python train.py --activation="swiglu" --normalize_top_k=true --routed_scale=2.5 --router_logit_norm=1.0 --head_dim=32 --parallel_block=false --lr=0.00209 --beta1=0.95 --seq_len=1024
Below are experts of layer 8 (counted from 0) of a mixture-of-experts language model. Rows are named router (the router's row for the expert), gate (a neuron's input weights, with its number), up (a neuron's input weights, with its number), down (a neuron's output weights, with its number) and show model dimensions 0-159. Each number is 500 + 40 x the weight over its row's rms, rounded and kept within 0 to 999. Numbers have three digits each.
After each expert's rows: a language model's description of what the expert responds to. This comes from a sample of Wikipedia text that the model never trained on.

# expert 24
router:490513550521448557578491441571502493525472419474498534551460451519436438534504534514484475497482462498533554570482491515560465561406513503547538534563473514422529449547453479503440528499531482511537503488537466465434568442469527447467463534466521512460450508564537546510456537486531466525485521564476556519500490460488497453495559486508535419487476481529496484434430470524520423548437504526456463587541494516486565563541464473454530485499516580532460518541518491570478459504459510
gate0:493507515526471494535476476556473474558485421579573509508486496405510487511555399530503471493497517499470532540427527514502430525475526500482569508508502443548525428490573446508532494502522531476503542527535464473509503490520507528477581537451513514525486446569589496516390549463525444509574561466462551479468478451496526456512528507511538510483459534531574538455495531483531585527492503464483472540506556519482541484426496469470420493525517560531496525449599554541459465513562487
up0:538484481484516504499493550528466537487480496511542483477481435440481491511514515522519453488425457459470428558440510451508494517434438548429480529463469446478448491481456435485527518416558537449494550518486493468480487499499520543472426523466523572507499448436556530491477525502502479454510500500445553583578504554461514464532514425567503527456474504541571493473544492497481461495490478450474518428494493578420554476431506508486491466459488521545495579479660481503518533473553500
down0:506421510421448526515485500497489529438401475434491459465545511506580463471507514498500526528563515520566516475489583580526473516505479568471528494508477406475520529433471576568486476559513534521524492473479528458491509468506468516518543506545444490428550495523462526448428407456528554507537554500522489478499518480449448534524539583508538493439491516498497484503518513434477532478573557506547533545495521485491577566515465482515502597577498505529443521469442522488517495544468441
gate1:519476517499503526519586451577482563427561490509523450573458529529500495483511496408479483468494517471555487483523624459489477610481497468465442514528494497488464522507452515530500506531477533476545520481472492481504505461590499429514403519502479527535564477565554477535585488480494588537543491517522527501466514519486490480528495552474515430535495537522489520462468505485457521528559540465533419490506488564576389466493508517472453485472490567475451544526561472579496485462475495
up1:490476535496431497461540450526554497491491473548473517577454571554480455502449482455430431523507506562501547454494480480548488485450487460465512556526462540476538512524466442546497471566537507466524537450441500464454529491537536459523459555553523511514484484511533507533494496523551524591528501511459488487452517504514451521555545535553473380450549458474457511465467466498479536456488464502459434509524463499588494525486495411447440415518493555531418571508555437476434506491556498
down1:575418484505557500481491468497495418486427440508479452486483540505580564489539498575499522492582459545569481458424440456470490453496456513499490519526567542516542549591526475481469474510470545522463480510522521584545470542492441509539511517412537460510459499491476501471528486532486562492478579502541443495522455563423450482511494515487473486482511533476525532519564505449512498486423425486491484463466457435445571492503455484496537414506538498461517545514405494459514457511495535
gate2:501506515504479505473522594497470540515488459510525534489503454558539506458518511510537503531525540523553472479519520518450401452567573457488457472579499511524475494468500487499570483453509552494457519424557562567530481497487410574451527481497463511504539507507459549445558456547510469449516535562510553408500528469603500519503495570445533533478527548472492479522468480452473533518537540533569543527449462530399428424505520547519516576466477514468458484546467558511463512471516504
up2:458470514529478559487522568513476539509438470478512566470491470608510446526501529510550487545455537474491512448497532466473432451549558495505516455600467518503473466486489465496550469483569572482479560460505550592495495461523501508489539483571507485448476536528501550415471522538503463434482554562482538419477466475573513464482534579485500539442559575468493471528482492411477475520529495580543539524477489540438452469544478526516501582523459506509449488520435504540465534484531486
down2:503470456512517512515497525553546535513459587516500548460472518470466399593472478500521507558526506537294518537461503547485480442505451421515506467485492441463454502426449475448513511469536488482526512504512512454512487505464585519491456538499487556500534570471434456413493461486540496506442453517507478468492432440538470507518536466538492479548496476554462509502486461505510523556444460492467484554526481533538540454541470467457472536473555451511482480515529538522434505530472480
The, a, an and possessives his, her, their before a role or relation in biographies, as the older brother, his wife.

# expert 18
router:506483523447488489529509512444519502467531499514434430556541489424493594395452549457565433408452509499458455484422395436516505512532547485510524522480508536569494524497455551488518466542491534492479568478515526465579446493505473494539428498534542504449513535542492528471489479474468472491541459463505485523471536547537538489529366575471519547558469485505471438527477467507507495520487528489508545540504477470468500547582528509540530516476508513550484477501428526519563536464516431
gate0:505521510520538406528525496497523472498535518556571561473478471459466477506511509436410457485516459484516587511489468446491472483451481468501494523489528497496422517415491445504491500478522368452555506473558502452462480445541468444538499523448483507532564503524538439437421483464469458511510496460526482445460464514506471439514454548457494503465488498569505528504497445473509549540564493490428472486423512506425538569503445450459475481509469399518478415566538494495452522508513482
up0:484525442552474489510467479551481515438468516535456515501518553547483492531456456520492454477482532472532484459572546444595570493513470514486511527551394505467539510466579489509485635526456434550604507414509497505496485517474449466502458477495521502457485522494493458512463522522487476454543466490511508471518476525533444415486523523479455533472550513540497493501482462446518443464554534499542570518510518580493462605514468547475498511501487377506492522419503550464470525521543508
down0:525521525534493508455467511581527564446521410522473571461439504520433487503547429524536499492457498482555489519427577516562527551518530531414526446446483595509523498462473503428507527494444503469511464513481474501532504564513490488531577470501461529488501480543574443475533506594390512521498437460541446501499543501460483437512498593513543510441519459570494487476553486509454493521507554548486470486496546470432572461489528525527447527510460463474502512460451482454478546487513506
gate1:410501466511509463463469429605553452478572503464502433453460504478463509483603464494491531516477513513540535529504551555461536495500514457504479469501506468542471459467485414458446448507459553495465497499509474553474536477522563568445518506487518525596449544502445431490502462521478519598445504477517532500526523536473520401503537520504466484515496438454562546538535474517464497501544426536515437491514481564502542532492423526423441540462487491517444558463550482468494462487476476
up1:529478496519502539468474466492415503510403530446522473511565471476443472492479498491496537535549512513447508569527521443495473408489426481574533523439428516478513517442507481527431556471518480493513487486369461480490546525505468473552546516488472440492447429526593540476530538500454569447463472509517481493533465516515441495444560557432461511498458541492491530541568463476467565510567435556554456452474458478517486474475487473469491524524489463507543457493464544551481565456495483
down1:540490470489486481499534602478476523548583547492521545494474531455485486476500493530552466468442467461547461482548467469571481471521477506467514529528459473463538535458600588483497423471483435464484506553541577467512503474429506479548505573494518525489439488510466500451462538594532477467540514498472534473493510466531503517508452420582533505495448497469496523533498485579398446449456559558482499447502469487505487472494539496552551524444513487523547405531475562488532564450542493
gate2:532493536496553520551511534515441548494501555498439427540454540509570526456519531421548521458546512462532466432497442455510469541528546569481518518483456492479517472482487457547523485558449516532545522450543463517519474511482477561550532442525477501522531432487549581523592565489495492419536544503513406497499485489495565533527450518499526542609439481442487449429487410472462473478468506564462523551497476536508478548545527507516579499486530526439503452495462536541547516506471509
up2:522560550499570478507572529549475547482516579470519485518461529498546508457498508475557536484554444527542442537472505461470442553518513514495540442496476503495511495555426492539498479533497533553527502479525437535518477569469479572504493431507462568473521450542605559555557601466496558508561512485503450497465513515458595543531492519494534519574444519457518462464500405496461479489540512491514459474492519557476480576499532552554601503471518503494498449494506542531590473513489495
down2:526475527590507516532561493492492510526526502519512529524473416530509506463462491554553475583489463560434469546470500460499510494493541452472457556418522558493492552494518461562496460449465478505433528486535557480457523537495497542442559487489538506548539517448463526524452503522503422488486455525520486365519489497524529487428477432511498516459525488463566576520502567459512498550439442434481459549510536510517573553481524459473413503459471540542459515517436528496485500597446506
Day numbers after month names and the second half of split years, as in October 2, 20-21, 19-48.

# expert 56
router:436465477484521519473438410561446485553471482457543425535550522505455483463517529458450573395477536506426448535543556469433493503496512445547482493512533505562496459529423481511526562571480503529509544470507423513508492536444491452519533515474494517453446502550535507468539522537445477523502545498504587453489497537537475486462538547552462533539440516543592537500497504503513485492512427562412482469554459554466546532513549504510478521516518517483494573470570498506534444539453480
gate0:496483522413470499498471500481461590474473527556406495439525532536453458444539513461559521516505553450523511524521446508471456524480562465469534446517565504525493489452509494462518493573465528475484488465435486515468530501563527428540514552500538514494477503448518553481509412473443567406524505475472530582554523477496375502481477541499512515498511497503585514478524487509564478523547498489515467438579535538483389491531591491507455488526515554518542468495478499505427529490466462
up0:481460525392530549511422503570539537478489492475502445433452473547447449436578557480583523491497522437510467547555484504462506555492512535537500447515528500513493489483424563478497509557555462524528471505513517513535478507505445493470568548474483499454485438452497521488456511457511545419460473475489502511482523474469449565491478503499528442514497560572538545475487538456516446553488518499477441460503533531449435486406571548536459442514474595463442582480544502524488504525496453
down0:532431450580473531491556578506546421538524418472502519525504556447531576541479486555516431524540536490465516450464504524570499495541414528604569539427533513507462446439441486523457493461552488544486473526519514484492484477542546497468492532522524507484526530551449468517564469537523474504514503513475538466474503496576531525524614513510547478559499529475501512529476535465488521442511466473446559495500478489557545526526443531477495498500535546449409586536552498507555511474476546
gate1:470526481492563525503426506444501514472524500502464510531528421546435469526546484527520491522498449516523539512529442512576547489480547510504497497516538564521482542521420479541515533559579522522495501467545492551490549546494490447510401470556519471532496501548475567430507463438565478437457539502477576479494508460512481546413503515523465456431471442509531505574445569519448508510482517484499522533385508523487565417472508483485524599531517499457413511538471469496480462533468553
up1:511508500470538458468494468472521543500447476537494517513529473541508433494580489495501484480540498523491554516477425498507432529446550472497518568528565524494460493546493458517539505553525580572384572443529482526527561559447539474493438455536571509520481536548509574461478535505571449502503537511484518472508438461499503489457577432486492488492450420493547450453504499564471533512485520492430505547461459472445545475474492491505519620538556506539497520498485466456414460538457535
down1:508516489514529505446450480517502567500469525469439484500529433511509518580489478490486535481508539533329451466521526463533425467504585477474527548604542512508529530521485488532550510530521476382505548511540425528533418518531540482553488467473490512497383485547533490496512485530468498480499544491528454486466520490492525510475400563577438495525514568553525517502517469543464535535462530466504558522522467539506568500523492486506531465477434557468497492536508552464512548498511480
gate2:492504540495554525462503461459586478516487484427467510458507582532480531512489505504640498452500486546483439523625542529503541540539441482487563482433448494490473509489463512538527506437611517597527460467507556460483464509488510499497513498488585511442500509489402479485521492463540527483556505556498502541496543469489580504551474516491487536520497503456507478566485540460529521560476523548470479471455574487561522488514549483458456444473517570464475513483473536485583550501472505
up2:472513406506507486510481534510435512538517478512496527443509416514515498510402484566506522496492456456508512513452464485479542481506501500494487537477522465493545520436524494502466465534423511452455533520505457592484467477507473543498434505520352506541452505528636460476550493506472486513444506455498484410521498483474410437455506440541488473404489404486438477476530433531484503544490468473525489562550440510468495508520448535486524487530451456484540514494458448468526517474501456
down2:536506563468531516484499512504462441483531497529515494478472515520492486446482497524511526409570483508521540501489576517441520557465543498538466513522501544481557507527556599562530511568502521486453476571553484537435523552462512587445517451390472566510559470499534562443518529586500484516497493541590507496459529517524443492493570480434537479450549509540515495518546522507508495549521538510491590494474479577489536577509466511490438502424487476504536441511562537505443513473458555
Quantity words and articles before a noun, such as two, three, several, many, main, the, as in split into two groups.

# expert 33
router:511539520553548450471465526509538500519529483481516509504581547414542527512538540481520514584510541509612494548458552453516521486570468519480485473475552517533501503490528460496452441449545475456484450472447497472609457433490498515492488529536540533508598492431452507483466429590476469536508398472504472502504494479480481511498483505498515511520512556500505525494449534478515540494555493568536501540428506525485425476425470404523445515487538433450472516483545435493535493500591492
gate0:479614493429532536457433540531513555509494424511534519485470513490598481511514503466434516548556495507554440536515600499440543529474507500528470528530445603451542460516468507456439509558446510495517474506439506534530486406445483467488493546462493500437547485497490526513404437513563540538498501436505543443503445426499496527511508445457548502483488499467448438530557543456513470514491500461447563532506524429491474497489492458508523523524598519513528512509461505528476542495473488
up0:512497520478515469496482565488546420514511462460503573535495502481565545480474487482562459523528539414551479479494535454510558469513446401513456465537440509476508470548446540534517560495456447506458595491503543447504496527415471523514508463480550450556528470518435524474512501450530449497585485443448492431462508445493587430482525562473472516481487511542537481474483550507528497514466549510543528441487499522411532489550503442456442513465589483503509542441488548469498435489458542
down0:512439489453481541546441522494533557513469469426419517598521547455455392591508461446519485523439552475474433488502527479581559451529469535464468553549456498531475517489488494501515538575464503434498519453452517528522456422496500494527502555540564549515490501534520502574507518561433497489503562502513491528511494475489505430417490503496512532495491467438540521469422515535432534494435484513514526471557516458465478533533452565469556546478431533502551488480507553461503514467531511
gate1:504503442447513480470544567469550487492495433559431456439457529467563520490417477482570510504531445523463514474444436508524582546531576505540452508443524550479563465490524588539489468548487551502489448433511482451482436543494521505452496606496519483501527490486513476477491520520468560498527488490462440428546483436465502461495509451423531518458403459507514484614524518513517474522549463521477503484502465497507560528475411480502520477528453509489507555486453525577490496526518539
up1:564421552504496555426500524447414541500473495499552518519503495591405491503514448564477547461487505457494545506535538561556466520458413474477483512484506457478450530516467437470545505468509500497566494563499545527479518505520508503503540438487468558439464509519476516534487502500490453519456473517564563470495518538583561513477500562544448490547553489438523517451482423461484490539482493521547477492513503416478473453582550478523583479489538515453510472516552415415516481480509436
down1:525419501484415511460526462512552499520524438493557521546538536466528497537492568532425477582466455510499535493500469566513461519449490528427440424537507534515503479569417448458520453545570517507527454481562494427556519597483518512435524545487517463494453511515507480528473445470501501534577524496534495515452477496425495517450519517519527567550516570439486545493514502476450477513564516503500463499497434469450492504476492384536490475495454412426502511506531468485447463491527505
gate2:565486534514506490518528488542477547493446460533523493455495553506460428534439455509466504551549502489466464501438478518511475506404475550595420517426437527536505529567494522558460517492506510484509459459478526531488553576470509544524477519476487535511450547521510479543473454487453428524490511515485489467518453430506548501503415450452578513526395518487553433564586527470540534458471514451480534479498556576553554487509463498472523477583462460578492479505434461480510535490515495
up2:457541497499496515557431485459474463523510541502497471504458447538506562515482470498540478454501472555479449421533573511510536521504480496445515576562523413513455466529505501467510478495502507541555574570557516562472544398491498474518437460461440495510511513512549410494528605483528542459457504526501525481409518518498484505563533513554449503463511458507495567452526492527422494501509483531446613450546499464543468530583480525517511545439522568497480525537487510563496468467492458
down2:492521474565532505540431515443502499558485542492488559521518498433546562529542558471524499538491528453421442507493420511473482473589464568435539522488458600507453543501498541477450502497505495533520565493551527441586513451480535487497484463578552502514534442526515492470517516509518493456523502562481481500511521513449532468582524513498527541544393526520474542429529467558551472494453495518544549529505450499417513415486518437464573476527528526451413471493514503507499532459537502
Letters, digits and symbols inside chemical formulas, gene IDs, math markup and model codes, e.g. C16H20BrN, MGI, F/A-18 Hornet.

# expert 0
router:475481423437549455447519469459438565562468510514549497539481506453518567450589528531396510507476516555646526527468532512474468481514480463481537497512554541496483515490475480453440416514475542522445482421445499513518519493490458466527521476497448522493531535541530557481476461533466516597536516457534460447445495449503490459506542536476465453526472517507539522466509534502465580493493497549466473540457578518436463476497442443502527464468492487447483495514564478504478572452549507
gate9:443520496549507519476567421453540446473455468482519452484545485467519517410540476504474487500515515560496503469518526491435490536465460446534520448522572552549454526502535503530468493486484499457543492529501593522526482525439535445520574522527398625497523513412523416422493530538511570478514524492467502493509532520568499533507481510550516462488437493451506437405498507503564508514498456482530446508537539511456455496465489500509447549521474507474429540496612504480488470502524446
up9:513463507471492512485494524558499527506485511431437478447476501528505448472490525506553549516486525604476530476512487518494508537526533463516520470470479564441471586419531504508488508459577496455529477472505544518457474468541492555499465486440491550487533521581522461457513519537561531479549460489469380501445532508448510526513502449437606540498552416465515500506544485490536505456486397542476516496499537454478542529439467530454485527579517527492486541545561589556575536563493469
down9:508526455519447586453519493478547509523502449439470463518532547506496497503461506440514445479501473441530511525464445620527540572492447497467479565492491483494481529502451469583506453528469517488508480523523542477521400523505526483483440506452433483502547503472451435507474545486453506385551451433468550477490513500446546457526484428538465451470535513467553445478440595496491572515462431503446519564515462493450436407549496536533514526532480522457518507529525507540490482501510474
gate10:440530471486473531481515453504487525487523518491564506467427447547528474448528485539458514470502547473516447486456493538411526459406529469592423503555500474530480470484447505434472508574535573505504435506521566564506498476509413539546506455469429560471570469492580520535512470541483496522490489452471470487510529539489536473480465432590527556535529546496534532524481482550526486414514529489481486535535478524523436597516476495499485496515525557496583479533463464557502524573449492
up10:447490453460478499459507424563533478449537488470542462463464480492542476434523474539454528528492550544556482484449537513479461475413522463558488461531513485518439435472508487462430476522566585485474451514480575554468514535493443490528559469477407510503541500524542504498496451609505528571462469466477436485515528536459521502523475493518536509502508542492563532514535502544484525519608549482520505598510526546496461542559380479517465460515478542515540498546534472509459564502471473
down10:503465483526607511522495421489507506442486491549482520437562492543471511557499525442537466592424539557545499473462530518506508435463489521530553452499465478486425513520573536553578496469530450472470555489462435478529507523467484566516499547478412446493490507476483507486494467508461486416495475543460463517549578500466470491477501531459487520476474464483478459501491540485405436498527511507432511469484465406482546603535501487445504483533485602504547475491540483494558483534437476
gate11:468456519472513458531486539528489557436473533484547469459590508505493564466502558454492524522529590527537471525468497420488522464508487431547552460462486535456501531462463442467412487519456510540532444489497486517524505549487579560424474537472482514511529536447520525481519549500432588480442500434583504538525552559507424440527525521468561558488471568536594524452534523502483552462520476518498512518442529457462497470482453486484457515500411484458446440499545515496453499491539473
up11:453497537503506547427437492499563536465465466557502571453514540490485504528506501508493421540434540454473488503519512513475524524511427466486496447486513564476543525514500514486583514464526556501554480443492442470418565478508486540494438508427558470490484492495476475482529458472452430471521530582476460465470525483504441484476477548411482528466519515494467490610488491534541484547512497515523503509520469606612511495485460454404433441496517567476502486527462475524513558458507578
down11:498532643477463444578549495463516540548549499502525533549467500521525502546506455488519572451532514500473476437525460513485518448454444472428541465530545469517419503549457467480550487432497495535464459510529444617506486500465435496537532500535489556542484471530516528472366494485482514515535437414511533478554495472482564525514479506493493492511491503450494484501559508526456516505468479542448480445514512555501450546535545479462454516486436495486498527567496604493467469540521450
Single capital or short initial letter pieces starting names and taxa, often after parentheses or hyphens in species lists, as Z, B, moth.

# expert 60
router:487416524511505565549497477543532525481513434466586444529498428491541422457538463421555468462549539427442456515465546496494490539481495511535456500535506522496568501519496434439547483473433490534477490447483428430452500488507528428545438490542476550484573523475482477506526502519491468568499470454480480443601561503494527543503529605471475492533458523508569488460548501507490454500547539482464409541481490513483518521475534503531478512444510534499531578474461522525530534429537502
gate0:478530486548517482455500500515497490525502486561511520520498444508518480506475527473528481521423484448483470464552566501447450552502478547515412503544480476457427445565491505510541440481528535488506544456489473482458481532511535504475462530524532494555626523527495431445495572579497561530450470504504506546546478525535407524530514527487523480550491525512524519417536495458484605518532482549451505539474488531496504535447458523412476539521519533480523475416503472501397540480501365
up0:464608485542465480439462490552442506525496551555539532541504450529495506542404483492470504542514454525478500502557574456401535490477500570595454479439502492536419414493475481463471454415474530461507522447518494528509448505544521554506462475523524582522517503494533484475562547501477530546512496523492477551553466576471458509477495526469493497486529516562493497445524479469553578478471503511476516427516478492573564567494430544513497510536535507511478514446467580439471528488472468
down0:531430443487507535597545487460478452541529443499491478487440530506530488461501512521541478432475467397464490512490473524578546423507541491499431444501525544488571543556502525489514486527520442527429493533507512456430533465478507453527503499542495576480483519491526490432437545442479483446526502492530509446505479483408554568496506419495532506449443461526528488484412532543563430442477544421501479488522508477422474455452454533492512494494494499509484464547434501481515479475574550
gate1:543509476510475531488477457484491477493478496442538537473498451518588469495519486551597497521496536554481496559471477514420530570522404504509523469473567524534548508515487458476467435488534619514437494456502510490524508450466496577451493498501473523444550478466522449420504494504477588517501524477504474571590494482489512481444474526466500458500448484488535489475470470559542573539542550454512514548456394507475518479477536545554443474548540397482568500538480526481506463459548474
up1:481477529450458493572534516501487457428500481519529456471445489522507515495480516481482474478489520517491506473421523510542493504519533517422553498548543495482481532506553510502514515448469436506448468490514487462485551422551440512532522456503495413582424484502514489592463530502519423491381487498501477477474448528487488514518517560480407450455614464455478503491508533458505514494498470490447545502485536496475393484543483526524655520540457592477499454490466485490462525513467520
down1:457507560473545582504496461468494506446518544511556419495557443550547480565443449547429483476555492553444522544453532518505486496472421484512545455497557502538455571474556526482426580464469485459434474471477563434448511466535543516469538521560496488462479475518387531545550583509475476511490556495472459523549454512511512480486467517529521504503502551492518586511504465512505461545491506500468521524453529512468499515459473451550423569507449529544548546466532508510474506527469585
gate2:461524403505560498505523505520481423517552573528569480532516478531495470413502520461491471486499452495512510521500519599532546438516494514505410518520490457451503490494524520507504510614444468480458476474545514524511443506528461420505479538508407446455477542514465548456557519436448489476493411482523484449459483540484494474491492477500574440553486506444506448493493573504459496495539524550486506565480427519480501489549535520465499529458506461420457505589464489546509458570569459
up2:529546539510506511532525516423493499486515497543471556518447475492558536491474566635527535525529503549527464480506416514522521392535485502476548522501535517428452520515468466483595522370452600511473549519488535496514535556531508504493497505493541477533556447517471464442526485519540479475432505566508524508557471523560539560439471526443512520448516478520479497495463497566547453507524497497557572434487500428516474470478456546471554536532550511564529479456520531523514511470478485
down2:511503503436476473475545448545529461483505517540482415500491477547473458512474457542547559466448473429556520623495504475516539421499438493492442497457462478535454484560541532485422518558450472548554426532532596537576512470429479488501451460485504485521480512514476477486524509381512509532505525504531528508488555468463417467508604460489493478492534509536537532443487471513569516530480503496540497471503528500502457492541507577535454479456444588488494511467482494484531538431470536
The, this, that, which, some, same opening noun phrases or relative clauses in prose, plus Greek text byte pieces.

# expert 32
router:418511499600459457503509440420521454458508486503473441521512473504570584483495538552492570525422423459620569459461501493505479493502439524557475514528534496528502521530452591500505469483508526459518522451470501502483516452517424519507505460500507531544502498470433513464554560472484579521535460497526482523501478491492493468467560460504478519471444476529429531458512486513425508551518425492567549590425501454522512526518485433488509454468500442461461479526522476479455433512539497
gate0:461502464489524482530444468521444503505437510526442504506526475494475551514495494463443490469505436489543524566508526441465448513506521527546421561562465440558465439503561517527510478477520509494580587492449523571431463405530570529544493537521545449498465539551450479512573513429479529449460476461592545447520536523537553424501508527484520483573506464485472470544452515436497492537483525535532513536470500506511538527496541539451417594474489479468432465464525483471471543471517505
up0:488509528471509519523466492498556499498535517487509496498492398416529504514519577503465539461507444568571504430415471448477474538515499480562500500500545536567440556501451522564489504505525567510566500472491486482492454529505517544484412473531547508557487545512435430490489471595474518475489406433540477453553568505519548474496470444479471480538448536474481494492507487461494527465513488493611573543528501430490570496467468508464493548548465479483505509475546493434528421455558535
down0:513464514517447499480536526402545495488528498574548483482461519525495475506456484519458476475534533511534544560491536463512511526541463441470476520475476492493508512478536513566482534444509472549506522472454485517514497483452523483466548453472498575501472630490510540465376497484466554465521610507539547456439502541427556498562463481467508543469594590532514514472480525456521450518464465532540519516476503570543506609538518539576521513523471494535506554483508467534547435519513432
gate1:448499508471509499520482531543435479454522451471511424467536467518448496486519492457476459490503536436560502418454469451479481473525564507407545523576486551504489512539527518557384521561462524481516447534592494513484459521532446552518451423570530440531476457479409462480535569562481506518533411523517474453464544518409491540541511512503487533560483438562501471449509547523521476507592474467507492550479516514517520485516503530491546542473462491505497499577474521537533486552495479
up1:422535480477517475552543535484510446447529522542468458477508479513499507487493536526508477506507507482506542472446431467450550490580489562507550532561504528480512394548516497492503522558486460392545449490510470587518453469539489519488463450644522478498451491502385519455546456543477534512542443472504526436481525493468448526570519493514543486529520476458459485527510564489473511532537456501517500623507487458493533517487462493498547555473487398470480472478490454488514442529524462
down1:476489473508595496488485510478439426451426542542512485534537512447548534512497521469547504459524498425570498536447543459427494462536499556494500525479486555562423489505536521539461560485582544526458522487460430450455496514451570543522465521516518580471559482508502444514458444548518538474469450570532496506346502525511473493470498452510483496501500556484456462513497456469526556504553494432464510521525532500478515497506515462548564497578512496537484519491460459435443510488484421
gate2:487522463516558503488474571471549513532485545486501528480499482520480566560489509459550531524542477526408500507483478586427538505532438469472530487510505528503519521522465508536513476386515465514538508522560493489530427481523568539459453462550542478496592433496522501484529449565557463544531534552433534433511423495547498469542552472472498528460479573482509478448485547461519486453514511445507530506457546497521553440419496432517492454488568506601510570521452523467476460535488568
up2:591486440475454475567546493515529456503530483509498510476493509469494444382545489533447445562495532463589504508459523437476517507493557514508490512458524380537502526421481519521557537531522496492486489458505467492471528552479410491552474469512473476460498535528461471528527427509481471479452529526543570513488574437481516473506428517566495497507462497420552483487461418506515529504440480531475535511556505434480552544609555527473490535573492443495540485496523455480521531471530457
down2:553462408516468523517529458524510503490546485478463579504500475473485360501517465511470448527528528535387507484475502479563447522470513400534531531419445522496530475514504510519507560470476482525559580468497531389519496492484587452540512496587514498412491490404549533463539494463511499476471571527514484478468446489498534492524478479545481477505519518547493472523448495521566556484502532520543518486509466506494547508481449573496451467495524604511515530446461475545494506534533514
Single capital letters starting names or acronyms, often after quotes, parentheses or hyphens, as in iOS, DVD, RusVelo, Piping.

# expert 23
router:502498542528534482481499466462579499476496586425582597501510492468487498472455537432439537578529508509484462458512473482475549472460542461576523496524490548513546465426432484411531487527454519530494534415486529570548475500521475495494482502531529415551553551472531516489590474526484547509568560489516565446478545560485490510453477500483462495567538452480547564544493503489448498485551454577547552467467496483540483471537490564528502533521525495533480588473524509467475484504459523
gate0:483509471481506444515520570467553497532535472531530437519509498456497562517563529515489451448524488548546480580491554438535447510476424527514470611540527500513503456459539540455444476448551466497458467510464500486523464458480568517494459500504422627435473428491475513521522540536461426574503485460551437514535453485479494457442504554542519489544519452469449434464494509528514538539517416468519477530501520518510532530526519427468510512497485515389503435537519528536501549501500460
up0:505528472481514546494463484512479536550566487490463489508463464560497444513561471556512524552462521434526574504487508563469514525489497547446513481450516439463507571522439548572534567545564421505516478536559522506437525509560474478479522540490537446502470492463440484504467461439570539422488507547498550499469521507497564557555468505511520465430511560510486541510452468542536448479500578437427455575475467445477470475444528506566482444491498502526542572540483407480539481464512540
down0:470499460531481504428527538422506524473489463469493514461497490521396546515508477537493547525523542487516537512490531483466531453506520597557428572585514509529483513482464442505491463587528488466523544506548541569510485516469470542499531527479507456456611489543568497496522502570503510512453475467532472573528509529480506554508463506504440511499499588549533436484490489461562431479454497461451505544456451545514462434497396601517527498523426513574508530520524462544546500531480491
gate1:528606482532417493531445473561485487580530482515535542481464459451501453532495447560461450526501504522507512501500433510480470460443472504530558491529537490517597552513494502507486535481465543484465545511569473476497452520531546484468574523421512445444468459519538497497472525470518497482476440480539469522465504519501588409514530482445550522434462493545557500486590458549475566450456468500518480508485500474466537493406485505488487472520469535506571474511546506624512415540471513
up1:504490471502505529486508512450544552498497460582491435587515539584547521427461568484513470511526475472512504488487502493498532473546546515405453468464496481463455531499555506536527408514526455529543445527496553458490547436452487510491443507527529464477530527452425469551527490450487503557495506531547527543496500447463490546445478508459576467458513487454434453453492496493520446450494592491477480508484479492451491445560510399422439462480506504482508453502390468499548579454485482
down1:497469562509520490537502460514466466548477516496587490486454532507499580474522529528476526493489433562470530457488490402473586431518532436469473550525488500442471460488473480512510491486492484494469476582474492510492550442513446487562543544512553545442553449496561498413504584539513587458498530536472542510508520377503434460421511533479465474544490529499464517438465458529541456510536443458474527521431488474407518523499472512455510499443517496473469494554432493534477547471451488
gate2:539560506481495508509505553493595530587552476448518533443488476478494504402481497514581478435497531513542466478519415501512569473539502466468501501552472475552537514517456482512519494474546525499496458505505532553488465525539409561532527510500546538508521502543515471596538524425564476484488474495499426509496505540525537550524401508533511511487520484521475434492515444454493489460475548577473576534512429445466473479509555584465526463422508524472613546495539486496526478554534470
up2:540540505512506520550520593477546534589499484475512481500456513476531431450486490508539483444497535516492475547481395511443564451453523475480543511566514438518475475516456526498564464477484605527501485509462482580510499431534457510565484518515547534499492507439547474529495543460578492524510474568392495449511480517540538511514442521510476537536555523474454487447509455468470506443529510561475558598453494391534476490477490546566569485506514467532539514511542496441551496517511495
down2:564527555519484529422488545419477516579556532516503458519519556503491497437513570498530469520499539482421554464520484513511447450504533503505477522509464555476548498497525565484437562565520570541498478553487498492507479451541475517498517495487514517533422541499542483521502456531530515512470460535470486515528470465484540527481353546554445541528559477491567492527420501513513517447511554430508409567483526473555472468567504507546526532451530549480502486501402470465565476529496565
The preposition on before dates or surfaces, as in married on 7 November and oil on panel, plus numbers in tables and scores.